config = dict(
    d_model=320,
    n_experts=64,
    router_score='softmax',
    normalize_top_k=True,
    balance_loss=0.00269,
    balance_bias=False,
    init_std_router=0.0252,
    vocab_size=29723,
    norm_eps=1e-06,
)
Below are experts of layer 5 (counted from 0) of a mixture-of-experts language model. Rows are named router (the router's row for the expert), up (a neuron's input weights, with its number), down (a neuron's output weights, with its number) and show model dimensions 256-319. Each number is 128 + 24 x the weight over its row's rms, rounded and kept within 0 to 255. Numbers have three digits each.
After each expert's rows: "mostly gets" lists some tokens that are sent to it at least half of the time; "comes before" lists some tokens at least twice as common just after its tokens as in all text. This comes from a sample of Wikipedia text that the model never trained on. Tokens count by the router's weight.

# expert 45
router:152149121152121121113130119070112119098130114116112134150126090153143113143090116141119147081123109107112126115146116146120109159161148103139148154107110077136109130115115085134070149132110189
up2:154099131185155156083117112126147135125109112142106128148147113131124105114133199129114142125142154126093149155085115116132148149141147129122090121111123093130150100139180099122149116165112127
down2:200128130164133153132133138118137155144134082105132130153131106146186153162156145090159115128125156166121143134129104151118136143135120145136117108101088125132100123139082092115114156122143131
up3:167149116132123099168117122139154097188156112131165111102130178142152107105114153155147160110121147109111136135106128131161172131105127150147126115085129146143102080147124132117130132113083159
down3:171122140120116115125111090137122143143161126133094109106116151133114150119143127149100089132113150141146095115131105148107109129182102128123068164144171195140140145080106101153123105179190091
up4:090134144127088130133133138105131075138129143126148146142133123117119081101121114142093103121125162159162132116122140114144110123128132108097115152145121132109107113112147153101128097131144099
down4:126153120141123159132133117111143136125147106139120123134117135108134154115174070164093129177103142156164142128113124144140113080149112143127130158150104126112134131153141114102124092120171143
up5:106138121120137092094121163149101084138115150119118104125110154126134176118135095157120119108146126151115158112112100147122164137137142135128169134192174082114087180156126072115112130117111089
down5:135157166127113131139119118133106130104083155155095166129124143118108120121158143135128139110117105154101151166128125152174183124130116152141110144121140120121113111130105095151136100101172171
up6:120102075133094144126091129127085100149131074188157175114127150146101138137125177150110124087145153112112133190121129114092122141156133103141091149126134140154107111135094116112148154147117138
down6:137132142159157129131154168110151155110122121126094157147162165079082118119133166157083142076119074097144126124123123139136128112097107129124129104127152137098140146109138116115121122132178104
up7:137120108151078140105140097135129106107118155127139135111132108097113115108134170120135137124120125108143132128129167121059108138111136129115081087121159080171098154082144135140133093099146104
down7:122131077124111095122132110118141076145104137149121160107118114074161114159127116095120100123133136117093136128120153110141097134139135140156152103118144146151122140150131150157101122151139109
up8:090114123075141123152130112127181108122138138117184156158129145117121138171088148142133111151141114053125143150123149122129114139135117141111073145131129086155093135187134121114162125144116109
down8:131131119155116122168068136190134138132136121149129106116108141128162126122119099134122095123110123162129118114147141160095080131120133099116129106133127091149160140102138083119138124138177119
mostly gets: "ri", "g", "ff", "eb", "Binomial ", "eg"
comes before: ", ", ". ", "ing ", "s", "ing", "ed "

# expert 11
router:148125135086146112091143093164151106139136095123160141105132104174121149160110145098120145126076139174137120113166083117078099150146158132136133157136136118108139139121069137137138100173157131
up0:164117068129133087131110127127110156111132148145109149126087123085135179143130117123147098154093163137195127113131085112108129200106094135111144089109134132126150103091161111111131120141111151
down0:138115135132148118124130162106139113179051129150099125111113152053127118161136111144117133117112129110081136105096118104161134145180131149109176147122117130131101127149136132094145136099140152
up1:131101071116171112153136100114140160095163136131167146099128123115172118124119137109129108123168103094069114148087129135123132086133077170127136102151134141126164104104126097088100139118081114
down1:099119082101127161148137144090084145130068116141096088140130108172168097122134116123102134109112103149149169130157107130113112151120121144157084099105111122167090154130136159117119120171097101
up2:133161088122139118137126081085125166147161139126113130152136138115126135154148078169133117100152152090157145137119094217122155133162116129172147152116165137130095078164137170118148166125134142
down2:139128104109082119087137166108151149091136119101142164102100152140164115123137084110146139153136147111115136132103130137117152087110126130138119125128155117133114124141116137139121129137089135
up3:127135149166110139085166099111161115135134127160140129116149106100158129101110174117150120152125133126086151188159139136160142093136079097140150133112133140144129137108101135118102143148148115
down3:152117144133125161097161169167079125119220141135116139130103100089055124120112100108107128089167092128148094117126106164157107112119148124108127111143130106120109165116141124143161060114112109
up4:142130132145106143109079136157092130091077147152125147145112133114138149137071116153090094127097112167133166143131112123078168137112139100129113164126143093128141105140114110140095143139141159
down4:098143112089129162107164153136168100111124132160121094134128154106168113127163109126161109096149127122199117151111141160127140139140083139135102114165129122140122145128115162128116153131137114
up5:147125118148124176180100126143148147156106170132135189125113117092115159139113089106135137107167097126133109162116081122096132132116104117130139139094138107123146128156137120143136133103155193
down5:127124131141111128134101116120112081103182145100109145122126126159134124149130104112126074142141137133139121124131146132071132096131157110118113119143086118166097111104117128114155161102081137
up6:113101143121131153172157119152211134181067100123132112119131104132141092123110180145142112125131154121102083182109136202106116134138146119158101115147133096132154140109162111125083139136141159
down6:136139103101158130089132143142105168139061164136085066129110147166141179094162124155110156168086154101141177149157131117145159109134080104117124083152131117145139129128104154150155106131102137
mostly gets: "ley ", "ov ", "Jones ", "Smith ", "Johnson ", "Williams "
comes before: "| ", "(", "and ", "was ", "=", "– "

# expert 63
router:175093164104140151135105139091107095079125133113104127154143164117145114099147087140127113134096083174163122116135163135130084135128090139138138157093148129088172157081122148138124118139162089
up0:124119163111156121121204134146143132133126109135159118099156133126114144055169107142101072141123135056158115150111103134086161135122167100127097115133152097106132158161151086128139146132168148
down0:120133128111167118083128150160064133151105097109112123142122146097118170148118127123123131108070109114125145093112112168130162114163107119103109148164154134148079146142143146116131114123159104
up1:093136111147114190133116142107149110174130121138161113146100152133112165122135121143118164090111113171116159130119193121139118137173157128106147149063133130109146135080146129110113154072138109
down1:159151113096156115161095089078142166114123123120097114086107072118108170147132123149123110138168097113151136128101135116122148151109145128135097126114132132130136120134155116171150150148094131
up2:197140151143077129114177128110163137125123154139098199136157196088161150138146161126125088117101139102133128083122134142129126152144113096177134116142105111155133161103104138090171143120135125
down2:119115160115119133098152130127176086143149155129150105081094122126103107141152112123148151125143151129123095142171157154094142144148124111121154127141164079115138131137148117083123103126171109
up3:143147160101092129109079153165143103150145143142155082096099098113124089115106143092137122137109140116135112124100132184160135115152096110114127087134120126144125156176119093090140161112087155
down3:110139105144120090097164158126147129141115123119129121136116122104151125091151147071125136179094099173145108104126166101159190123146087149147136142146117142103156134151128127130170172106089116
up4:136094104133090159118153159091160106115087173140146150120121124121119143139126112092157136133128120094107096119087116112124156129109176140158106164121137131138139123124124174123137103134144128
down4:137158122136131187131107118124145139101108138129122145093140136143145147143131111121111126130083103165109123089133131197091123144149129111143185127125174125114137091118128112117133131105142148
up5:134110113140134123129120139083158094143090155133166100203053138140164136098125111153090134139118122137090117119111155144142119095130095156093107132198147147093118133104136117148105157172115155
down5:145149140157159104112101128137083124160121087169144127132119091152153124122137122151182137135139134150086156138106100151125093119120133146122140139131151104124120085140171119138125094150114142
up6:129107156118129145139153106121128154127150108138155150151115159160143123149110154116167099124120131152109161150117103104119126141095097150147153122079144115110093111174140170138149108124067130
down6:130124091127124133118146151104148147112071120171113111161153132161142127141122138135122172139080143175159116126151130142113158186170097113133060164169155137183161113120175136124137109113180163
mostly gets: "This ", "this ", "is", "these ", "However", "It "
comes before: "was ", "is ", ", ", "are ", "as ", "has "

# expert 28
router:120121085126149127138119154152132094138107128129139124153094137157127125108124119078148152096150119145107141169130158139131168092123098124123157117162139113162133130102160140125117143094133118
up0:159131191127159120144129102161156160129123133136143147116135134156138147145139150133128097133106084089134129156176146087121090103130125118110117143151157118131085091129110151124123095150135132
down0:115164114115083094119158143154152102111099157172125162122126138096142151143119152127175174122160122088126158111098116142133128159158139146148098144101142138116124141114157070164145143127131126
up1:085119134128128101142111131142117172153148117128117139160102131135126097154106115139097116149091122123159137122167110135141121163114120133139110106170153126150144128103153133094109134089107131
down1:118121139099111139154154100159115135152114128107115119122137096118131112155142131148099123103143142164132125108114155140082143084136112103108121134109144133138141140110094140112092142142094139
up2:120127149132104118153163117106150108148095138121122132154088172089134133120154157163111153125118145139130097128102120131100144117136115138106123120123135151135081110116150167140138100143133106
down2:136161126141139162136091102119115125125054123134132187137118125138106120136141106137131119147133158107168117140156120120126107136073125163122159146121157094140142110151140152105125109169151132
up3:122116158121113118189092140118125142116148091147138147118118140133130157139167106136108131145121136163114065132126126162189129156133159123138112131151095169124073115111120128141134142080100152
down3:132144147149151134150107139129134073140154119129135179097108136150126166109122117127142136104105166127127104135118109113113103077110121133155146116131090106098120127120149143104147114119162141
up4:110157110133122180154132160141128146170058120130138114074134141125114111121135093127116183144121110146110162108095145101127095101157086157117156124133162098121095091126134133140110127129128123
down4:142127157155129156141138115107108091122128131130122117159139126089134144160100092096137145116137077123104156113088117160157124146076179146139115128161144131146162150145150134164136169109124123
up5:130162102147132119128183160142116175104106103133170148139105134189131118070100120156130114113090124125116150174122101144100157076123152157120171145099133150158089142122173110135105154136148144
down5:115144136160134118129116142116189112128110167146136140131098104139125139160118128175153129111155159122107122131152107120108126097120164126157157164185081132146149099117159124144143155121139118
up6:131124128126138126177129150123126126158137149136109113147120096087141165105150148114110157120119131099134151123105129195068153121129118098127096136187093076102090127140129106117129113129112149
down6:165186086118126111170096103171132130130100121153149149173168122124134111123156091182128122134130124116130142136142112115115103128151096106150105099162152139124109117150150092170117116118087108
mostly gets: "November ", "January ", "April ", "December ", "September ", "February "
comes before: "201", "202", "200", "199", "2", "198"

# expert 5
router:126132126121164094134097126181074120097114158118182108125134127095150118108134157123139137152154083130115141128111147131133140115156120118097123151149124165146099113117070112142128125107154136
up0:117167147110129142146144141151134117103125129111126143122137144122127130113189138093124163128136136159128151088130136129171144124156132121132151129186124132127119118146144157113096098093139127
down0:143142155140152162140134117200099145142127155115148137143125125116145131118129107148170143117110169144169167139133131133165127133194129121150144115193090133174141168089106165119160151100114134
up1:103096115112146131185105145144134139166183149102128149133091125135151106124127131118136120116132133133128100161135167058164130109140119103174160113156169122138076170138103107094119135164103100
down1:119166153141123097109153119155048120108178127142121125141122162127104206145095155117117087162082149132148130147122110174140160073138128129133108163118123157134105123096124135126145164100110156
up2:163148130153158088125123100137127111104129146135149105127126114127115106129157099121155159118138126122124089141162172113153122158145156130117170108131126120122121153148111095094119158157162116
down2:132169128138122116114128118105126112119176135180133116105120152155112144103155112175111102098112121162109119114117159121181125138137086084145096098111162112179147092150150138135116144144164125
up3:164152101114098081150095147122123138131138120091106140087129114108133149135106147107123106143117162130129154180168120128159140160139141074052130176122111107130146100127135111057106142109139159
down3:118096115115148142118101150120172104099187133136091125124147096111140121134108096124159140093120135077163135102101140113138096083156117126124136115123149137134116138122148106163099104139117141
up4:120137112185146130133134109110096128163133124157140094122148133124122145158159145141186133171156147137098093089130156127085128143157135143129114133147168164107161108108152096131132139113160118
down4:145138116173127134174147149133139112099156115114180090135145110163105107088121097104099122085111130155121104121113148144155122108137123130108119086102126120146153084124096161160184133137102119
up5:121147112174110127138088152103156128128100092077148139182083106105123122099145120133124108141123119107171130117092131110098135119127110110116110107160121185175135119146117156162133136130121117
down5:105138141048131109110111134134119135113128121126103185105134141144113138137112123110143157142188123141065082120140114104113136166147145138127121128133159161093160120126111125147163133138138120
up6:140133139114109120103132110132145181099140133104172158094152106142148103136125131147089090163131140132157165155136088113074122143129130138162129139130123117124103113147173106134105083119107151
down6:131122112127146163111133149120076126144041105134081132099157149130171119124058115149121101114145119102127125094129097125075100092103148133163145136145094138182147126136121113087152129171136166
mostly gets: "years", "later", "example", "countries ", "minutes", "people "
comes before: ", ", ". ", ".", "of ", "in ", "=="

# expert 57
router:109136175164133121167110160098080140117143122087126069146108162133105117158141101158134134174132110145160116110141175101170128140114146122105095135119108140137109074126112132100144124115126122
up0:135135129105110136142121141162139119139120107124125129095128153129126120134128124151194118158114130091106080113128123172111132181116100101133134116103143169100136102108089139101147109140151150
down0:192111108107083127179102169128120120174139149090163126124110139110150105112164143126135097164145128129148139084158164105120107149134064138106083141088137121126108132156141137141110111101161124
up1:156139126161130124139143134129129087115113157057112121100127111120140128137110150135128125118166138137081111114147135085119123140154109115126101154107131132144109104099196154155109138128167118
down1:136120140108061091114154142088130146160160111158154134120092119157144116136104121094135110093114138137127146092124168088123139113111096152082166100144102150119106079094163112119067120113192151
up2:125167085121141136151181134157144155137104151109126097116111140103091116163145145138136133131156137100138167125124128133102123148116147146113147137142130138148119088139151140133128112145108088
down2:138151129077121117099149140113145135121143129086082106143150120128111138133176120129138138098163117140150095133134097158112102128195113117119103111117084177181096137138143145145138158129129153
up3:139178144121126111122206113134116128159113172136132136146097163125128130172085133161129133145159132134136143143146112106103144151142176130126128079136165096126139158157167105115109133124121115
down3:117149128119140154097133173098123124116096135105140128136119115136115107117121095090169112105121110093111099120111138142139099137128123104129128172142161112126189118132124196125128163114158122
up4:116127168163127102097135071121170101128099155138110168121120104114115134112137117133137107132116125125152136135113198174111140148137139104136098092121081136106108118137140149115126144116088125
down4:085149104168124115125101127055096156101151121150162149138123118133155172110108129152113113199138100113140154090170131106137154103104139070142107162133122151147129120131129086166120147120134145
up5:150148137158137147139143122126096090102097186122092124102131137126131085138075123136119090124117139142096130147141135112126132110155139151099146139089081119149107101099138145168142127152155124
down5:182140090083151103103140110125073142167150135161106141152134099108092088131107137110108101138153096122150117095131120136143125146130155094127126109132114084105110136151108119127110110076144161
up6:170124113117144097156134080090155126102135164137120111103108149104138178099116151153106135126140118146130135138104137127150139125173143106129183123138096104147111162139118111136120121123104107
down6:128131131147128173146077148108108163140143121139141145121112120131114087159136119124144104152164136123093103112158129098126134162132150102150120127127093130117154114164107130180092125164125130
mostly gets: ")", ":", ";", ").", "\".", ".\""
comes before: "\n\n", "\n", "S", "00 ", "\n  ", "5 "

# expert 9
router:126129132107131080127098140148138166114128102080134117124105105124135165159101165120122130123102098147167118141152125103117110132163144132147163169150114111099145138148173159123150171100155177
up2:183122164183126117115152154102134123091117154147133089110155140126127162169158116132152178130104158155133142150108124088102121153162121162138141126118039078134144118122106137126082144129105105
down2:098161095123140168137132166119104108121101078145167112113126128128135137180153193181089134162133142132092147143134150143163180092106107086097081124139130112115108122126141166106126128136130123
up3:135135143166130153142090127161110071102141148069118085129154154114104144152139137131124112139086132120101177112184113109123173134127136131173132094108108104117126111148105149116136166159137128
down3:139134110125110114139113116163151134151197115072111120183143129125107133156128100080122105153171150136138088135143109137110122139113129142141130129099156127151125126132130151166122113146162118
up4:117156167140118111094118159117080088126112104145160125132156126099101104119119075127102121134134134133097129119137145131095132133107137109130124125149118107125151110129145147170122157151150098
down4:115111135164133142143128133151169128107154148152098157136082134145155148123124142117207133143093110076150104166133151124132120138135184094137146108181117166167152114167119136118118124142107149
up5:115103118114147110113143122125170092135120126147110089141116092148100140162116105115117114141126110116139117173168174158142131184164153084164123088120073066160110157140149140109136137102099133
down5:111152160105090132086182155156131125092097151147162161134120138160149125107122142167164152137126140169115124139136109173125118102147129101093121138165138159133141111075120109157085135124134178
up6:118114104154184092124123116114154115103143138103143129060124134096160159124143137126156126164143162094114117127090154099115100092182097132133123131149096130145136127094114115163154105144090163
down6:122107113127123177142123148121107153171098059158117106162154107123116113184131083096114086132126117170142120123165123145192084096115140135108109145156113187104092114153144101105126134107151148
up7:119171113146094140106153113167102160152093131132103140104120136137131142101077109143128180166131167152119114095113143136178123158115128092117136108107122123165132072093153150124097116148114126
down7:122130167082103120124150088122132112118000135116154083134098102143132114141160092121090139169086153154127157066123123103108108123132128107122115091113138119132135153084119140174093098156151103
up8:101163122120160156115111142120128117116132140131101097106140130078146144151130165132147097153112115106153131122117107118122141111125127136106111137149096129101084125078105101140120167134121147
down8:138126139130112146096131131133101137092137118115147142128143124124173113131133132158152175163138150126124169137097099127106153145133079157099094137169087130156118118142102133111118086120155086
mostly gets: "became ", "been ", "He ", "was ", "has ", "become "
comes before: "a ", "was ", "the ", "been ", "also ", "an "

# expert 61
router:130142124126111117120124146152159152101124120130147110104126115085138103140145099111140149117124101133145103095145138126128133120149184128136110131162197124182098079115077153164114114172088130
up2:131105098119113145106156155122120155106126176143089159166085132122089102142114096168126146146077119127118167105151124134092134133123144117175144127118135104132113127122155122143122139133162161
down2:149116133083148149115135108098159104173138161157094072112092149135113138120142121106074149105135119141174108173120106136104130170134106135186148158128123142135161115146130094165161119097099136
up3:132092128125127099124147113172099121067148170141107143098134132113073100108171172102114122102128106137112140092119146088090163111119115175100121167120124099123144119115114094118139106126148100
down3:104181156100120065113160161109129086153159137164113121103109097158147137137140136120108188170125130114121140121107117145109059131125157144166141096111129125135127116138145104090133098135168149
up4:118124174138123121154116124137114149159144121135113201107126182158135124110142107121127155112160147110146152131131105096160103158168139078134125135107140130119133101151094127081152101134130118
down4:126115151114113109121073150105142137111111146157119163115121152169159133137144128149122090140093095102114094110133134146129187125122122087092122110134116086116137122150112142147085110158143140
up5:109105135111146125116122114113158121124145159098150191136121117143173113119103146180104151142160115129165149138078128158120133125126081116144151141131167161105128119166086140124081132142161119
down5:160125122123105103142137124139083112146084160163093152141118158128098131150193131151131143104109149154150136092105137135135192118096137137137085125099150129116135111149110122122108130147112133
up6:122079150145145085106120144170147111174143105127122142150135088141140158114097118106131119173122133135098117208146156135155132108106132154122105131119097132113155142146106102123101140137124147
down6:155125071100096125154123116093114150114037100156096122151137090128132098121082136118138151123155100139150187106088098143114141112105108101139131129121145122154112092114149134109149125115147168
up7:163159121077154119097118133147122130083146164139139117163088119145086153114144156153107110118113124086134121126152099100126145095086100171121149123127096155124141165167131124107133098132123129
down7:153095102114132131094111155144118119134182126126136148144113155120099101149114119100162136115119107125106133125135113123096067103138166119116110103121157115126129086101096134115159125146132123
up8:130170115187143109123139123112094146120093138091161102168121123101143129143125126143137153121097136136152145065121122145113091139107130172121149084143140072072122125118103095123133199142121119
down8:122127143154126129140107089135136095150160099132125100111071117140137131141124131098107146101134136087097130094139146145139146109116134148142119103081135119098139130131148113139123148132114139
mostly gets: "evidence ", "song ", "areas ", "students ", "forces ", "songs "
comes before: "of ", "and ", "in ", "to ", "was ", "for "

# expert 53
router:129176103152112112131101124071129097126122128122111126115124107149105110146114126136112169116137132126129109137159131150065133191142146112151147140124131106083166131120104092133063103112141143
up2:153125065116190119142117124085130130170104132133135102127156127151125123114144167134138114142124115131113102137113134079127104154165129158112131110120150117120104130063142105102114122084161117
down2:097111154135133137117133127096135104089074089141099165150135141114108147109130132091152176131180142098142117118089109137127159112185089119125114133126139102107087043149127116149152115134122113
up3:106099095121142093110116127121143048097131149121145107125149159160101101071114119150131159117127195154125105160115091178111159104117130140093162104125130160087149141137160141083101137140100187
down3:123101173083113126114102165148147103133144113148121120115162127140090148134088167161092095121134140140146129111151086151107142147117148131122133105134112139151107109121138149119137151138117138
up4:173098161101102127139131098148155118089166103155114110118150143132144144134124144108123078144131084147130147168147126173130107146174173144134089116140120120165136160151141132122156121181105119
down4:172182153133159111147131091130142116103115129092086123132089140121131134140136167132093123166099078119105116094123164134083154146090131146138097123169117126107086122119158131093139121106119159
up5:148177129143114143091131139084128122134134100102137120180126128130099130147100125092144084129135132091151151120123151143109132099103119107140156126165129158098157179170136082117138057119076131
down5:113127129145149143098126120133112052135101166090166157120113101112168112132151121110125077088159116076118128121137143163108143137093136125098142131099094146128114135133090101115160148131094129
up6:074148080096137121140131145153127105080152141159126134138150163130090122155152124108119171111113147069099135149134134133120132134135094173115117121116120156133127103167131153117124130116133107
down6:122180110083143090140104157172141155130125139146119121174110138176087118102132132167131168169142142090137140116133128145159134152126176141120148147170115152136109154094101080163117112101149160
up7:108120142138139122124203174105155165075108140097139133145093157125137107179132154125148173125110129107136100133134120138103161112144131146067120165138092105105146128142096137102148095119137110
down7:159106154071109161126084154158143112151123206119128162116130147169108137124123100117111121147164134128171164152172113141141076116127144181104104146135111119151145133131119156100125120126167132
up8:132120137134132154135137148130132154124129143105139111117098108168146093122102127105099093134124150131145140140136134119123130217154140151171135138080120105134179115098155108124152135128163138
down8:154139126149126125141090137131150131108133125140178124150100123085200141126095122122144098161137138157159103146129112114153157114141112137122124149107121167132141084091147108116132114110114126
mostly gets: "ford", "ville", "yn", "berg", "án", "ley"
comes before: ", ", "'", "\n", ". ", "; ", "-"

# expert 35
router:120152137128103125098147114139124091111116068154131133120095118126117109153116162109125113099118114149092113112148170108127120133102134121116082151118142151147154150165169094125105102105129107
up0:119096102150172164129125136158102133120123092129150121148145111075121158126130154143127152121138106094127110150167171149120155129106158114092173098137097143127133111163110095121105124124135156
down0:136090161108164133111131102153146089157125125141105169097155157108153105126136143147160123142111148142122165079105158101092109110146116097144139119090131143075115150124119085131103150128135150
up1:148151134123140150108115162139138130137113115158154119096107075128163157118163117120094119122124136114128078101097118123112113151100124086169163134162111145139119089124116085093103123115114132
down1:122114115118099157101122098136148089107137087104121154142146140148156163122138162157097168150175135168102155124133157143171097150131119125152129118121167156159143126120124124130101155151128088
up2:126147148165162161162098086165131125139137173153109066117133156127101155089107111120118160100110100129142145125160111109131115079113095125138152117182129152110121183102094134107091164146134138
down2:141146131142129140126136130124118099117131140165086123167105128131154157164147121141143092131142115118138182128150125122108140104120080156113124165146149073162151147108113126146171137100134133
up3:103136143137101150164133145131133122130127139141124118092100132118092145148146138122070150131121121134095124135086101120129120070149129170113109094148133111150170120154131129077129141102133149
down3:112128148145171110146131185113135145118088116127163142131164090097151122091133168059167151154128142125136134124133126146152177107102116144124137106173144115108161122141179095202151126121157094
up4:155147157128127161138109126126109114144114118093105100173156085118156133160108123122119138071109148120113144131153108152117142141088184097145131164082127089157124118159133150127153163125136117
down4:096123165141119110124146112129115168129158113141134160136055122150086105131116130122111094125108128145119136139123089118139114133128127147132140109158177100119100147111148090147162100116170107
up5:161143185121175146128113188111146088122095135133111158138132121096127113131122126135099095069119110113127098095135133136141093139151150141097162135138123119145085174126149123128131155109114098
down5:140094137103086087109101095098119130115178122118130108103145106131125107131189124132117123088151117099132123147096133144099131112124131104103096113117142098109152109109093134103157117116111130
up6:097156115148105133098137112151170152143138111107124130092106099153121134157119175144151093088077132137136144152122111119153152170109153118124137150134189142122138143095145100115136102098139096
down6:122127110157096097123131127129129131168131129194097146171157117142182177143142122128077092126138136125139104143134132136115131141175085123086127120121122161119098108086128109093137133122160136
mostly gets: "died ", "located ", "According ", "population ", "north ", "Location "
comes before: "in ", "of ", "to ", "on ", "from ", ": "

# expert 46
router:143123151110116115165115107115122132111136133136103121101118127105149128135111106131119117128139108114157120119097160149134118178117110149113117169142103150108109112083147141155089125105181133
up0:093111124120147115128131129138120144092132128113126149103086111128153153165108132095151143166113117171109105102106119135159154120132183100133117127147100118131073105070105120151146161176077160
down0:172158153100152126125122162136093156150109138157125193157144140162118137110132120120147107155113149133116132166171148094125124168121124166091125164129142122182098120129083090082115092155153099
up1:139158115131135135113105152127085146137089122108104148128115132143186086115120150157150095130108068130102122144097122120117175093149143138110149134144127112142112111157126125129093115162092110
down1:110141131141122129123167136157087125153136082122123170083114053130124134121114161141164134176136104153110116143131115091127122107137137118141151133124131147126130104108090110118126108111135131
up2:148153163135091153134155122154118122120150110113114101080079116124153139112108129148097140106131145117138128101138201116146074129088147125116097109179149137151116119115139133072127075126118177
down2:143122094118108129140122129144115109101112124171123148101155154150106135114192107108138118105158142114135153132116126140120143161130186155117137126099143147116129135085147155101163104153120133
up3:112155073181146132115138129078124117149102058158127125130108139121164150117126122086139135082134147163146146168120157133117127130107126144156099127152090134127093103166106105121122130165154159
down3:115123106110166150133133121126109125122139112166159119130080142106126128124121156160135152174140125146123142139129126092116147121142125120164110118121144143114176139140147135132163163142135154
up4:122137126126134121173101117127073166125109132078082134093168138166143132133143140117134105146113106145118180142128138126121135133117133142136112156165141139090118096131122094107130152151141124
down4:127182134123146147127161171116148138085052127155121128105135110150098133109104088092163147131136117127113089146150144111143189119175124164155150134167112109141116142135116139152124121151089188
up5:152176095141121125170154089116115122152143111142136150123122172089126136115081104150145111121116061166124137130120121127113161134134147117130118156139133118156147129145129140127104129120124166
down5:152136086161097135124127116122141097142154120114130149118118104121201140129137102120119143116114101108100180124135163128112127109157106151074154158103156110126124131145124146120118134102103133
up6:111096120144112100148175094113130119114138117176139095103135119061121134114146142131124100121114105115108126134136129129162132152126110093077109143132135117102141112053106142131114137088105132
down6:152089155139130161123126133114121076092127170121118130174109135125108130087182106158097104133185153142113069132141151103116095139122166153144150121104139148132155164140085107112124124089136132
mostly gets: "ot", "tic", "os", "ut", "ant", "ic"
comes before: ", ", ". ", "a", "us ", "\" ", "o "

# expert 41
router:129126142103131109140108136146152119161124143077117062120107142107145144153104142125100121129155102129110108172108117161152159122186156148144156123161123104188107147139108124076141133148076134
up0:106150136124165122110132145116159164073095114141144122084155159088165095155142130148098131090119119125151112153141156139136127127106096149118080155094134155123150110109135109119140089136127115
down0:089137133103111121106126118089149131137210150156138078151140103142134125135150114118168122117149123151124140108108091117098158112130130156168128109134129156197129182166118109114110175116175075
up1:119134085105138147107129177126113119150137141108173111097144119081118143109082146099117145117113121132166104108149134139156154138125135150124126121132127077139123128135123170112129119140101133
down1:149164145127097203156143132119099119119113100134135121151055147146086109097126136128142183144144152133145093144120122153143161104119124148155108134131135155089130138136103163152124152136125130
up2:080118152103141112130106124131118122115169092102105120155127116129159092119143142131123119118072128180123163096119119126130120139114110163100149156090086100103162165104144132102157160083134098
down2:124148118153114109122154117139102147162083125148118111149088103124076132159104138109108080148120120113080116102148139147133127135121144091147123125110141130117141147138138112091130118112149111
up3:123151152133114146131096166147142116165119122128108159132142119130150141126066141127087099111119113127105138151102099122125174165127148104126106068162144100118111175130129123149173145092126124
down3:123160143172087115153126117105151141136178135180091146141134104169152105141145090133126095087158135163135141125130140143080165155098127129128116140140112130130143137130139135152063106152134126
up4:142110083126145116129110128137142116089173135118058106126119151089168134140125107125110162145149112127181088107154133106133139131123196135149122145093145146122130079129154127134126122120177137
down4:116133128118149147128088120094114141171162095148118133122163163130113110115152194082136092120087126139168156128105107136163102116147132111136173129165104077138134161112123095121139159156133176
up5:094113133123183109132126157146092146117155154128123101142101109098145116120114149124153158159076070117081116133058151176134137129123179118121114155130117110089075129145129149118115179137149097
down5:091109103158111140133146100098145101157166075121125160143156067136117106112159102144172133123106125140170168154161118135111097131172124135149164131061133123132097131153116152148102156111146162
up6:122138148105132137128090107104129138147135132131069122133155071091133102103163112117179136112143122109156159165129109099085145119118119172133118115106129128142140104136152116173127120111145092
down6:124106100168136098080143175106123119117103142117150115136114119155138112164137112112143113136124130104175091099103146093165147150166133115159081191154132091156151133121131125105074124167133140
mostly gets: "often ", "much ", "very ", "especially ", "generally ", "mostly "
comes before: "and ", "but ", "the ", "which ", "as ", "he "